From a checkpoint of a small mixture-of-experts model trained on Wikipedia: 8024 steps.
Below are experts of layer 6 (counted from 0) of a mixture-of-experts language model. Rows are named router (the router's row for the expert), up (a neuron's input weights, with its number), down (a neuron's output weights, with its number) and show model dimensions 0-255. Each number is 128 + 32 x the weight over its row's rms, rounded and kept within 0 to 255. Numbers have three digits each.
After each expert's rows: "comes before" lists some tokens at least twice as common just after its tokens as in all text; "comes after" lists some tokens at least twice as common just before its tokens as in all text. This comes from a sample of Wikipedia text that the model never trained on. Tokens count by the router's weight.

# expert 12
router:137136106135106131128165093114153134128108123125165070126088136150180157114128188165098113127179147116134092116167147073145029112118123105172180126120110159135121095123152112220156150119128073126114117096180158177090134133126091140121132108138148182148151127097121146157141088118102099108142107122099125116134085101168162123155125159151109080094154134089086121113187142126115194088160155102116119138183122148107146088100108100084144156103139192096123152162155153058138141099126197042116174111089078068173094115165058107128168092128198094186098116125162097126127128138164125126142159144141063179157166157090156154143138134113210169128124083055105049102120134150140172094095136141177133200148149151134098123108111105074095126169110140124119065103101078125125142129070149
up56:134170081159156119070106055138129114169145103160133097150156118056168124154166091083140157117190083129124112163120124142145111143110096096133077114138164127172138146175157074167124170118097145154131136181099103107063134203118170102146106142176155110117114094140147212104076165107124145056147090070166131101168115115172144121115202099136135087156115149119105137109145119061084112045119137099101131192115158095135143107124126111088119178152067120157128140127156119179121130140189087131119131102155156142167143100098103121127076103145133154141146087134138120138095107090141167088073151106145087118072160078085132131104073120113139120078132217039107121193107154098187135117140130155156169168118108140062150150079124090145106112132100111114194117112133141173113125117086143
down56:147116166094173190154088146128154141119068084129068079124111099100057099119113133127080141131185149147140112104128116131144185046179128126136168138131127123137186118134134159164117161123114053138129135184120134168137079128150102118151189139115125131136137149138128093168119144108140151106096146120127111184105160160122107160143104130133086194135123167179115219078117082101115158186129219093162156103125153064094163150091156186146177129105149115139143113192175148136136145170166112147146179172062106115107159145127091101129175142138169177074149109149127148146156100102108143145161147155115128122133120171151107215128106127173156097167103077137156098159224097108109153105154165137198068166124145124174071135191111086136139134163140142121100125136164095114152148154167134
up57:133141120079179187124135143192097103084149139141122167091136127084130092134138112166186192160114119191067061200121126090172126137065111122074151116133113157187089138171218139095117151143115098155098182083084132148046097055133092120125130130131154146151153038077133195144061117116060138105165122104130090143097130087150144150126151126107117154113108193138090128160069159159138139124160082189104113122095145145100162112117106113123092093136104128095173163180140144089087123094117139076072102159138093107136110047169144092128079168138110149143117160113129132144135140140182108164154148187152118140160156078108137097174128114090112099162082128138147151070153088155104165135144121083134153074127156118091111129124130114104156144143139123141090115120151149086107157174120147
down57:155129143110117155132122064144116096155116142115108123102123135173039150114081156105110179135122117067179174159110133115111132105127150056131139126128118121126122123116123133133075172087147157170142137096055091084171124169120149107114145099076110120074131127105051154170146127144097087150101152110133125131136142169130168136136115140205114169147121125118093138157220067100039127136128120084110073204172121171160121123134116073093183150132132114110127095164136114156157115126131123148121143141109133156170156179144142160067163139104135161145099131164119153156096105183081193124115135163147189062135173137135118098107117140086144163181233190070156102148159187116181089122127146129122117123152158153134112121193128173111042188106104171088119142112100122117145101130114162
up58:142129109125128161149138100170117073144117105152078154154091126113114112141084098183126093139117080128155129129009103122104111188117150147131142106095064096150130118137183139121130141115166117092196124100059096163117128108117177078074137146137208100141137191090129110140176107154168150108154156098126154166174138123171154139157133114109142124105149095153138198198124103112173161081078123127105123094110122144156122175128187107099080136143137125134158133131126151124088143104068118087184096170156128157157114116121117140099100112104078184085176136169079137128116110148142171153117145151088147131130181071174152164153072188113110091126151112162100112159175160061138173119048107133131147061089115094109101107127099094118212121145121060107171118116140136119149118066111064
down58:149141117097076146142161115135139096127175145140086182108162169095139062106186125121094148160132177107071169117114162089082137143114139120116091117167069081121159110125100119093108096099180142089146036122091062135125121117055115180104084163083128163137192160137115097187058087123117097115174131128097186084113144056171125152147125096131124153123145160099140141092093081160126166124101169145123132134133086147198131133170101100124128124098172078115162171123105019135123158101116119091141099125104158131126104145071118187153112108121107160104111102149201191109110169099122149131153113125143134166113075094126161136158091102120099068218106117165133117120125080076117127139139141153078112147118130123181104102085172154081117156140140094110159127096158136103130087157074100
comes before: " the", " a", " be", " was", " an", " to"
comes after: ",", "s", " he", " and", " it", " to"

# expert 13
router:083104130105087094117112147109124145137089107170127061123157139143142083130166110145154142194175143085122113158151159126178124102141147126143059162153105175099111152150169161108146140093062137125114115118173119144157099108187099158131152194089125155137119077123103172110168106129126147104128084149066127118122120055121089101116117154134031190129140113126122159121141132135139153088118107134142167146155126115204139123126116088093166183092148183092142162128141129123086082130048138124171128194165158110160165086150125164118057098111124068125140127100085164109165146120093130129181123133111156150119127112171128061149225035102136136124101153124093107115110125113142176177130116170168169119146085109161162107127101129092058105168089182074111070136090141166174169137156154
up1:094135165166105128105153159142094127176125169046150123069134086135069156165090184150228131156134154155116142108129087137088121131089067118126139125154128139099144084165169154127180168155058113114068122161055113073086085139157104134096150110151119164152099105155131113162073077132113091147195124143117116162127132110103137120150109150145140123149157118134111147186092179102108129040078094164091151131112165139121143082212143144146194092121190083111141099103129160129152123149113111071143121155189086159116145133112103113099087119156154166102130131119103115156102097171098134121156110189132114164107145094128071050131139076127074113140112135136084107149195135088146126147104113184127148168190100158130126152122166080120074105105085144145136128148090135083101157181085131
down1:136138095101073176106154147151150085088090112136144128122152127141094095155097112184167153212115113103073060132119132118126128149104157142115111064132096100120122137118202130137147108127135078090168123110135140100105146159159100113181110137115096124128135152152200117155169136090172132097080137140135143187159168139140055133092081153143094103157070144112149113136153062126068161120103131109090057110139127121174139143114050146143190121208153126116111093182110091151120141152136037093097087096193163119126124138190165153094103129184145137109125102142123113079152103101056108107152094158197131160180136142140120079130094115162085135086128116105126142043091135109083099130120152123176086163158106115147217107109170158145154132121115156095113154172117179132155101152099142
up2:108142119150115136075161138056198108129125151183195097108078148146134101105169188064101134187123139177071134103144077114168101127163145113175146163097127119052156110142156099110130125125146110159158150136070105140121106111130136114145150144134110146143136089142173129096106132124097158142104171151112153136098187123110155148122154100063101130111155158113112130206137176113096131132146144099112133088107117124199136075089116127130117149100117088147107138089129204101086141107101142072130085165179127036158104080136092130115135127099120111106153046138156174150129075154147145186139134125139082131129103175123107090155138092158069097112174102111100213151104119118194118154100141109103074121098163155130159088138096130114053141172188116111112118151159128080197150051125076
down2:087099092122075166129112151120129158112118176172099117151159118094126145142138116153166080133103195099082121132135140081116105112092165126150139152058130132107100168119153131162149132101111177157149126171149101119098145159048047109125093092155095103154138151141111098109151120082133164148049117099021169088160078091122077114148116166107126110103107108142097129123117120091103167132131074103132116122144140194145142161127145132105120094108162152158155179116158097087128092122144169126087112172137153119169040197118154097079154114160154077114158148117129134153161081088149078170145117187154134099110111128151145181222116093151102109110114193111146178159096170137043116145119150155162093114090214125047101160131111113171100133160102114153112142136104181113121155151102126
up3:161093146169076194153110148153112088125113052068126111143060135138102131174134146093135171142153098170144072111120125140100130126113144164115107140158123174139095119144165081135105113125146138134105100120127188129135127163143106106093150115051137146184166119088136182107121113032165133150139111138119122118163160131171104140186048154087112082121229141112119114129135166155135106097068147143090116090128147046084133146097133072100142068135102123117099130159160141100079097118091116115085127104057109108105064130124062097067142173193090107139144129142133097178113114104166201116113136132139098121093118099173095140119104091140080235164165094105101193132115110173138162150095150125107129170126104128151144080140125165155160131141144182116131163130150178126084138155131122
down3:142083134109093142062106170146092128135128111157124159195111146107129101175103102102148146105170092158156092141104137180109123125131136108095083069156170155055148121112126150104133121089058153122086117201182042072128116097154143168128165152065104129149132121121112101144066148127104168073091144143078148075107145107151122130169052156154114053130095114113122101162117128214129089089076123071082134120146174081190107124081114136067102117160153150135138083162153129189136153091099127166130167088058138146123150145100130143129078078154137134119129134110116128158098095142124145127111097126116166178148151112130151093125078102154125137130140125119120117136147142140158178123115122181115116179136115229051141150189095177131176107121146089172178140109125160091134065132128148
comes before: "|", "\n", " 0", ";", "  ", "–"
comes after: " |", ";", " (", "  ", " 0", "|"

# expert 1
router:094082149110126098180155109178111143153115144092156087148123135128132133118162150137121152104101177149129062146180151116132084099178107105071088169134111129121141077175129172143130150131114124186107080082110142135124133081145087113091213156131146181180182118106114142085126108095140101188126162136069083119170153081120156130121165119163138148099116121103139115077132183081055156137156126098144179127164148087132163105172106126103144149077124150112163122166119212030087097122111081101165111134134136084170108118205133143201075136104142180145123169091092177148130135133108106143175129111121138081119139148124135154048127116153154133120097135108154098113135154129159162108111178122118165130126127130100201143051130082114133123127039178143153084131108097124155215147125104
up1:180107164193054174148190144183099167128138174065140118143150136169118106162134156164125142156150127093144120049116126176177117141075097196126146172163169165106111089129112147102113131101144112172131069116085091104125177128103105176100161124166106138107134099125107169163113187060136137099153213167146164086129154127056165136091126077118076139104140093155092120148117136113087136100137134097093110179085167150146152094133169076150128132112150078165128097118086154167127183101102100125142083146151107184128098192149123113098109177188119152141124154117136109096146160143116120080159100144087098179191116135140125097085144134062109142143174141166111096097149151136135151154142125112110104159117131163128166122110145076118106199137104147199135081098125106041107102100173149
down1:091189088127190130138127063141141105126161104136144086132142071111143118099114115146167113095142172090147106117138113138104110132184118138166052077114182145158114082211121133172064128117079144142146111108127117170165126138155106073161153113084105108118105136090163166121173125062125154111090103154111083110097131141169139075156148091098154085200121149144092131149149109113137189147127147156090155149133050114057132098128137196066118131124112135117137127155119102145107076189099124132122177121115081173058169166153111113145142095052118068129101024109089174108101121163124099124178150124133123091115150089123102117099100154143050140131166094104163097089119177127186122136125182161119143101108127063116093171136092123180128119154099179161157141123095140171134138149105124
up2:137155158129116065218166093107156165123127134142129142133158154107145129112132124071135074109171072108175100127119123131107097121125129073150158113133095131071120161065223133128088152166161101146136083135136125104171166128142152096113157080163101107130084073142133140198135124112131163113149161147154107138148180147156103126061141123090135047207164165088087135127158116190106114124145114181148121084098158137066092139166117137133131103036146082130140153088110097131153109147110101140152107159073141048120111171164086113097112068094128187153103205123151090133139102097177133112111194137105112086119155111116120097156159096091157092157114149126143150051115140114165152180082124159127142172097128102131151093118135144163142170206143093089104094141111168115151176106119105
down2:089098123140106124108103091094116083102082147161101122120065140102121138128105140110103162142121173106101163150173184138107174112163080135153136127121114161064203140097134144114167118102112153143082069120177090097094125164151105156127143175166145087144156153038100185135122119135092188148114151114097192096131129128116134072125187094145147204138156159126136190083096110128165135086106114094087186143117148119181138139144055154175090116128136102150176071159139118110088132169159168135103092153191101123132122141136121172145115144148053186148079102131112153173174115188125097080158104126113116119101088109156089125148123143095060134138154102190172146110101113114077098121134144193129158098166093113066093117128190100164185163095133189131095156131143190135155138130135156
up3:118156141122070135161159149082114111118131138184093127147105111142137086131120121180147070116130133125143111112138123103154184179137087144174100132142106082129096105125109140158104149122136116127133094094101113090117130075140149100093153112093092125164130180155183152145116161164152133107072113144163079091218120118111117109088115109133070112105111120044140112092146164123105150119146112164086119145124169097086150142147137120145117185152092169088091125147154119135140117158063218107093147164072161124119167083082147114094154188137135141132162084141055084121080114051168062173187108144177116137132157117142122193174161159165116083188126075088127116112179134149116134075145138138140146141136115140086189127124154136133195153157139140118088138043204180153134188159140063
down3:115119124092099105116108081168126141094156163131112102152044120135115099117152151142165192131150106135150140107083028124124164163181165087121174086180149179178153055118174102212107116135076177114141123104151130128172143135145136087099154152151137149146133125129127127032131155112063141155171099108086121119060119089107137145182073091153158118140079124116161119110084158103137145110157123152100116163157179151123118187064110129083107095155113141156088143195158168134117147065118137107147079104080131111085173148124133115099102162101123135179127104187142094086130084133145125106109097152094106077079135082145118140131134138143153095124177090167133164117173088159108068110081148143102101097215121113151114137131110139103151151134196105152114068174134153184127172102144122
comes before: " |", "–", ",", ")", " by", " to"
comes after: " |", " (", " was", ",", "19", " 18"

# expert 9
router:069056159156112110178125171178134108135126158140122113149129147152123113125144121092095099125151119125076182167120095134143114149142128102189107193117078085141064135126129145160159125146161110107084093157131145144181101126139139162196135197111189126133121123123109100082116137157131141137190084140136089092110144120133111127138110146136062125143101111182147108163113173088139145142115109129105098151161154107136104091152144122156106131057140151094142121097197108141127141127103117108120080192117058119148158148146105169106036085107113153169131158117177147097114135162111091128132131199146146085145097160135140029090115138159194181111177139149191087122200122104122128112119124114072187141121123151144186094129059147144144075208179132143149128057096152078131135119107202
up1:104059150104103098116166169129115099146167134094141130126087110062114125104144171108105109122110147092102139117161137189165186174137108157114179147152130061038093152081083147131101090153140061162037115094133110099119076066176137205105156103123103153138134169165145179146140151140133167091154098129101166114104142156088111161166150168120152116147129086129174128154123161126165108125133085167127152151157079122137115088116144135148171145132132104161176088132071153160110101142142141062174134095110107083118147138103083097131122103185133069112116161090107131126173056089183109154152161111104204076142099104115124122122120154130049146118059083158090049117130165128081109103122146165084138132134148155104118147109141142153119081167090166147114135099168151110101207104109116
down1:131121108116122122057108185082130106141141181180104088149119131145171119085106158112119136117146103098068078114124110092127093061141135151139108108180127098122141092103087108021152132126139162128168149167129127110141135088139093079118087143175092064123128125128172082092117149177180107146158103117187147115118182153177101161172164100093096096157070152114153153147150108123179109094127071147113103076142032136130120128087122120128094126143160126171073115119145107085120168157110077148113101076123066133100129092161127145133083118145097138107141115102103146084093085075173104141129102139159077098122124099045183136148161150114145141105143118199106113207176130148085147187166154108168077079119098113114185166183122147129081158149128133141089148167115137151162104157083157
up2:203140143128048123175143154131118143165126137198170179101109137133116111124059160116145087087150189174094074099128110092166121067090119141135128162084102100192071084140124127135110117212138117119087117116093147120129119148140116128187127130156178097089194123118149133158125116127136121169134103130084141106118089108211140158150118139122120086123145056086142138153136125085071093106156114188161147100143145146103121111116054120100134100062126131136108145063131102188082145079107131085102109107146116127134055162132129175169152139126081070097146149194089101112160131178156128135117079140124062095132113092121132089140177148124119136177155128158134150152081140078083136074165138119103156104135104133098134092087115133118058138198205102086105128176136113094100120104145110
down2:071116146094139131143093112146127136103081112103188173119147120036135082108114181146134140109123163135070142159062097133152146159138102130120118059079127123177120119145131125146087109059068170121112154169105115079125121106120128120168139156194131081121170113148065102007146099136133060093203082120121150104175147138141138196162118054100082074138160133087164067169195137200089119145180061115141133136138115112080129156072150133114108195163133128151152137113128141140127098087186157196118157103125118147112130090149140145115132095145086135159137094170154100128132114147133082100121124123131119114110119121145126127183144167116113133083095087171130135136128075129178099149167098126094128164085132185132153165132122105111143120129124153148127118102123165067170118153057097
up3:124098168131206117153157096068126070104150146096105170157155170173173145176073198135142131168126096121123100136128107121131088125167116109096176179128024060172161148057146146201128120125089169142179161102129142087117099150157130089081185117114141165093129157139104135098130168199157155096144126118090135132151109122202088132152153138128122099141116150141129115094130193055053137141101123108156109141105140127096140120090154088154099135151070140142147170089159119158098125099086124102094100098135056101099102132149101183156113126118130158147156160150143122147076141101140164168120143183156107122128159083151089117158083157076150127146175132109107122136131110125112139130175138075097141209178134106166093086142117178099112101155139124064087099091195160181108124149137156
down3:096111121085058092133105119129120112159121192188178160135148160061112153064128155112151157139117160152121085128098148122063153155185117134063146124171234112147118142147104167147072170135136122147064160137099145164107120200157117136110105157157119136133153203147134105162160147106136112113086135090107109059100174139120078156076094188105141061126168104157131136105164128201131109116163083074098089068144170123174080147187159136175123092108094107061149095150166096178129119137153116171144124145080197106155138147135146128122090147194123090095073101133149180137201161121110094130153139092149145101109115107128122129129173109177114130148138138120091151116102103132117138153101081108110147118095140184158165140113148081172165153085096113092107117075165143144140122119136112
comes before: " |", "%", ".", "0", "2", "5"
comes after: ".", "\n", "-", "–", " (", " \""

# expert 8
router:163145059165106126130157126130141163132180185142155091158130080121125125143171092145104097151100129159111180070151135096133113129122148097159065154135073104141166134123055080076171100126110158129149118105138165132102136121129159155113122081091116135156156175113087085104110067144139099089125149119108089130068153120153179182094171118140117146108194059136110163122164159160090196146165116101121107168123144099141179124199115062050166118166214136089129138140163116134132140159116091109138132143098074124190183150095063233124087104137126135093056133199119180097152134117095114124161103129161167090135088114146146136121150124156172147168146140111144122125149109135108122149106135158104122112181091142095163059113107063095121121136160167116155123145130114120162064108135076
up1:095135065122168134137120144060122092116145096133128126120170119115108133186169144145113119144165071047110124125090159133166119158176108152132093151166145121131115089099126108142133136216075088104178105159084133154120120160084148105100123121193118112172127121096143129116176173106117071088096120106083137094102135131113065094055174109122085102108114093141120127093079142126086198121161162205104113120126136227086072140126139129099096125179133173103163165169125166141130153073135118122138118159144131160168082131151150092149165119142165069110156078149180121128093174142088114109140088127160137116193058155160146170110111151073136163203146135086110107134114102086145157130107128062084169083116107123195171172103142131178129108165168137130170122112154110133078171105125121
down1:111162084153114137176168128142086095144080154070119065089146135146103113084130121143128152127137108160160134114125145124144124117072200162144123141176129158132129145175078160043108100159161114133114095120135120073165085097137106205082109074150124106201115084148139136052168139106091134152141121130112172101094136127172077096121135118112144126107158167075113109103133158056116098148160181166102161162092129091093063108151170155104120125187103116137070056164114084158084095135097076105076106151127151157120104135129111123121117118133074112109101124079119134132152094164126065180129136161094187079124112088168115131109181057105070198096165148120140062099106138146083107163122165125103064137119115099107151125072111150174158107138150132159091117102098122159081096145116083
up2:206091125126131065081109137093042151130140141119120103071126117121096107142143145046106132157162107133095126152122106160120113112150133102124052130118057127151113170130142161079097103176088102177137138146128050107109085121053139185116157117131169135133085173148116177112112081111136099130131098129081157124088090151095203136101119104086132096144155121090072159156223132095149156142163121156167091138112162140113115093169163132185120071112153121140118186148178189090124120157139159096120172148169108105111115176126089124096102167142070124114065145069113134112168184133161115132145153154090093151162131177080138128079176142124109097129138088079092122176095120031072139095128162105137109116088137145177175144094130127115100106168113123128092148153144147116106162111123149
down2:147142105126114149119123116140129093139105170130155141138165141137061146110143139082080074080165128103147151095129131115162097206125149101176112083142096126143158161083099089183134132054126102145181134131075177096128122130163158162222107111133122062083155128104158196122089210149133109118130194133078158187137080164124086138098100089125134116139105093172155178119154108106162117098141131112158108087132159121129087038056123179131118129130167159088182132098148137114137151115196155146082162141133082143139162168088137130112110151216161097168110115124132110165115135138138134163096147130104127101152161052128151127168180099117120087059170150129105191137116109132218119135095124092144099111137128124153133116179138146213073125095125120162101146143104120120129128112092175
up3:112087223119079140154132112145142142156131140069155133164115171128148117133031111205124173101132159075119184090161072153172129174167119092144143089137110133149136136159099108136067111112137110151196121143108134139143163107161161110097158107120115134107116148100097137178115225129161118107152117095136172159109116119242155146094097137113175145121163152080095147111107143074081115116111106126111123136179140144078115165045196107104133090150118107124150170128180116080128107141136135158126107117137109120123176149133063099135167116135141100133157106161130101101110129090173136074143140131122145182127172106142140153159065151084122195105102130155077152090160114088146187113153131122105181202198081133135053111105108167148098137102095124103124116169166147128101138068140137
down3:105128152141112119157101123142138155131091137206082192055137148134099112109121175190114114112120140125167114106137166124075170131116144113110101152112152082099105151117102129160131124091095103102070151144131086129117158165088123167100064155146125124162112090134050150103134159085182118138135064106146160090151135170120034110122154076076061133107155168140148083106136148151151151159211152172160135127090172130120106075135107107125078086096104156087118143176133108107147155078159158104155091103102164128082170062158173124074073158066110133153147117096161151128105169165095120134126111149106148193119092118080111104109149142118132146138149206160194130141084109151130046158160132140120121146084180174201131150129113145049137107107103134088094138133132137155154128150090079
comes before: " the", " a", " his", " time", " United", " their"
comes after: " in", " of", " on", " to", " at", " for"

# expert 3
router:129081143158117113150093040135088120148133138119148097137129116140140132138122119085148088149130121123110108116177094151095089118146091125187125145188121160129097141158140095099137188112120176158098127113155118116083172168149174112082092086098179107184144093115057137144148125169141128089133176107083075148130124095088124147134099094143142150065173088103111055119151138102116169085155113130140133123076122074184177138147134139151118118105113192080164175123097167060080143111070168076149133139091080145176111091115012101130122103102150164116116199144112102132113132099183154116147168198172138145113110146084153117104147149131163184182103137125090121139141112088129167099094096130187154121132182155117148140125110064133068094172169117128131163176087137111091168153193130
up1:074119110108135150155082186129125153103105101148143089130129124088153173112132102114146107145141119148124159125159156158105132081129121150156129129154169139136140130186123170171186141148096138113093119125128078194089082064161124103146116092114153098064132163100084180125087108106125135132129113156118104161125125132074173116082142113146104151089160138128081141117052219104086134187096132139128070147111122152118143156125164153079177126192104159095172176139154133116118171132098119120142144128118079159085050159119066161153073107170174132187117181075154166110144155142092126135111147169142112139165065160093136140134159039122073118173119146176123136193133124129097145177153164109097101092127132087154126112181123061158083152147114154165104161067157100115053083145189089
down1:139112081189088169146161096113091115110135079090098089140192226173114106039145082138154135114088141161101131140113152079110149168125138197105200107105120113075139167125118105171183101112142103132138114133145086177122160138161103145146139136116080151175104050148096079106195109128134090082126086087108102146163144110172127117130109104145129138148132084109085136090061129104161136079110085100130081097106135125139087215114106133152087142175110085175130111177075114100159147182133109111146164167196117185164129165155148115142126155120105070155120131104086124105082084116153101135158057157185151142119109135153149063128077114148090116066114101101113144105128107144129132160111136111138112127129105146149175087077093146074142130126154145130145176162153154188107147112094089
up2:143151107128110105102158179159103130093144088219137163166106095108093149150129097104108106123134113164101109140088119168149148101127172119111072099125117130090107164152181092082054109110147098113029113118075106095136139148119119156151130163152157072146133152158086148061090107168063159129141127110149098119077143109137136110109121137053173142173163112093114157161102148152125156123168116113156000078164143167103138130134114139112169101128116114154118149172077133136112094137188119084157177190094156100112128138201139106073124096100134073104159146142126138167178144138111162128090079144143110126167132132107131126154131168114112063139122094120118188160118134093106193117146074117073131120134154098065164140153103123160156148116144197100064119176107142168101190115139185
down2:146138201133171121162169150130163103146110127126092119146136176138123123190127049168134125180155127130133114159098125116155166143194079135127160131142101096137134148111098107174118120129177098115162144119182174064111154104142106159159101148163171127119156141078144168112122159119096079170105126094106135138121116115107103178126138108200169153133102118192167125107153209104097090148143155160144087190144121099052122134170193174210146142155141089119078139133124159174117126116149104096135053115180158184169127143152122153153109110147117114150152109101178130145194173199129098116212123117097129103125182086164134051154134132094121150134140139087174100182107138162110173132135164196098134101122149134138155105191145103115167119107124156071163140107203128098154117167086147
up3:120159181081148094093081127066142130159110184122101182125114161116097125174088088118118098135177126095076149097150123136199117140098134125170119106081141160087134141124099090191118166168132188133121093128157131188140116085058101104148136128148142149080121114142111137149111180166182086187119160189155135120140041153104135120132106183102152101133142091158109136131091139100111134106133093108094174110130137123139122115090168135106173108136049139051122136100166061098120062107130150104087174121139119104097126098124110100153129145144131103172211161158152112190160120156132115110138156184116068185142093096097127097138183140120130117108089113161060060185150119204122213167163151096068148151136150142112116153159116109120107143159094185118169142147121158149126107160165122
down3:150120123135132086145146153109120180154127116116175146122115100158110127053150136094116179077091181157172133166111188134073146094147060099114103090179156157133105094155141133147092150071100086179111167102112116117207135110148105075146107162065106106148096112166108155116145075106127137171159137138109110111094213161156105163180106130111120174062119129126071136113107145118086098188098117123089140118197093136149148094152110182171140094098156128083136096193095118112085180175142138089111146136141152112166127085154113145131154069067115131121110102122105087094093094115159112126121191110164164084195109151144183103089119078100121130153093153146098122170118123092089096131078116127139102150111074159179143085079109141138196102134145102148132176103093200101088114092126167
comes before: "\n\n", "=", "-", "\n", " The", "|"
comes after: "=", ")", ".", " =", "s", "\""

# expert 5
router:126069158099097114188163141117131091199056112121194112151096099127167148126155122212118109136074140122080070072162173092095041157121135136131110182166111081109127079159059164117133167157162134150075082092180160142107166064116167133126140139140152164161094138103111173143155110129123153132054187131073121152141116146114144135136094127173153140150126113109167169099190115034136116111112117154123148102101102156173102130174123071145133092152113138123165107118134093144089113163157138067160112109114118126125100085121136153107130110147102179112148163126074104137124138068142116174165143169152118157132162118130164159128147126128162138124180185068056180147200131074163182162151139129095121125090111145128153111128084090118127105179114163124148139160123067124163140080117120
up1:113120132061068153143115136132104157128132072115136131141179143134154104074174107110126063132126155140168094136089223141116099077169101139049157134128151096113150101099111105138151125115081159195138125152107120116152137120071147109147087076111172112134148087145171159129112174102094164151110123171099078154125145058140152089122057132164123147092149161101121110080113199093113081160150157143128089073103128080131184145195159127133150094114120110163182144065112069082154137119170142116167125159187124117137163098167129155112109123126134080127108110083131171146128085133134149096159132086183132156139119100082162113132078162217141114130183118088106171081055187214125097129172132156104137111123117120159145151119144073160136113147114104131136107080141120191145139104123073
down1:151127126083131090057163117142111078109137084154126124111147135108138079194142156067157134168220143149161085132129139182117161103113205085114111082079108112114200111112170156147147119152118180106197127114152103085107151106126166125151151119123161152118091163090139137166115162169104122174145118120085078163157115073132133109138139070142118149159120201079158101127035063147154087141124117151129154102084114159153140111140133121076151164162130172137152119150104134114111124115189092111146155106131140142079099194135191129181089139202183141081112079118114142063184089122109203109125075128172110127101083096108150143124084161172098154107131134179132140111160101089071055099135135103106135117157087138139102144106134126081138155177147147113152092135122153132119103142100181
up2:135070157148159152135120142160109061138148089126141133116209090134163098126134078121146114039132170126126124139192130120178114118159157057063095106112087079132126127149125130104128140139140133113078128160119154171170138183145189158124160144189115079056117075134135135108084143150093155128094140177111108173108136165094093098172129114126123098159148135151177145105117166114139108136140124128126116159062128204110142183166091120104125146135129081091119159116156118137147040142148174092156078137209148176180123138156103109080120103112139146089090107185151166153104083167115075204068118105153131124108174094087112133157114121075165066104181175116088102166154165131100177168148120164120147105092134146174136130115150144089108180090151086106114104183141098176138136120112120
down2:136149134083121203085111166136116168108110112191126107118131155092112146142134179067130111072165155145176178127133107184112093158129104127145124110080131135174127095173160173084104124170117183183136150186133113167177108093167185138127109200110098128129156120108141147107081136122077134109121172161086059131108096097159118100134148167146133031063122108102141134102062111092159154171180137124109108125199149156135097153089108170121152138143133120136078103145094126080056152171131125159096085128123124101161138136103107114111109099137186110191176135135153096143115102159119172123120061148117112107157168143120075156155166097115142127092101163146157146185099111111072169115167150098189120078126138157141172157099168117178134143058163117141147109182199115185124153171144124
up3:104096108142106136180095080109142096125121145046116147166101118160104121165096114110101160100113108097097130127085139136135081187138060118110138107151063100122141157163062139137139130224135184134155113111148170170149090160094205150167163159138136094115116126129090173134121160147204174166135158072127142189142114164132167103147171100139112157180118106153098123104116188114096147091132144175098110150106085181100182138113167119144162138118115146106149105099183155181098090154083157145141183144119083142121086145109105127073118160139178170092143186135113098095100129142110161125113117187143085103107173142119110179131173144175141144119153037117064126115199161070061107137154082090153122071136151126136155121153100156109118144128157131116137204150159130095086084159149135
down3:134102121127131092120114143150116163136157145191122157105054081069192194135132130122088136087126182135132143123132153118140152112107193088115155170139160121083076125153138188132102086081133095107122155151124142124106146114156110139143133142151035188105207120100115136129090092113088127083175144149080092109159072172138083108194110183087118098150105151156185122173112111120068146080170117200157094136148129147122070103155093145131153103193156160146151131146158117154176144131104179208105094063104138137122125080083107130110153131064161146097124122194149128090167124121126148156143155073166124073140084120107122124152133122118117174109133149098151141123098131090156112153124166206164077158126146083180061135159169143121093168137160182133101124158113181100132164102120125
comes before: " of", "s", ":", ")", " was", "'"
comes after: " the", " The", "–", "The", " a", " first"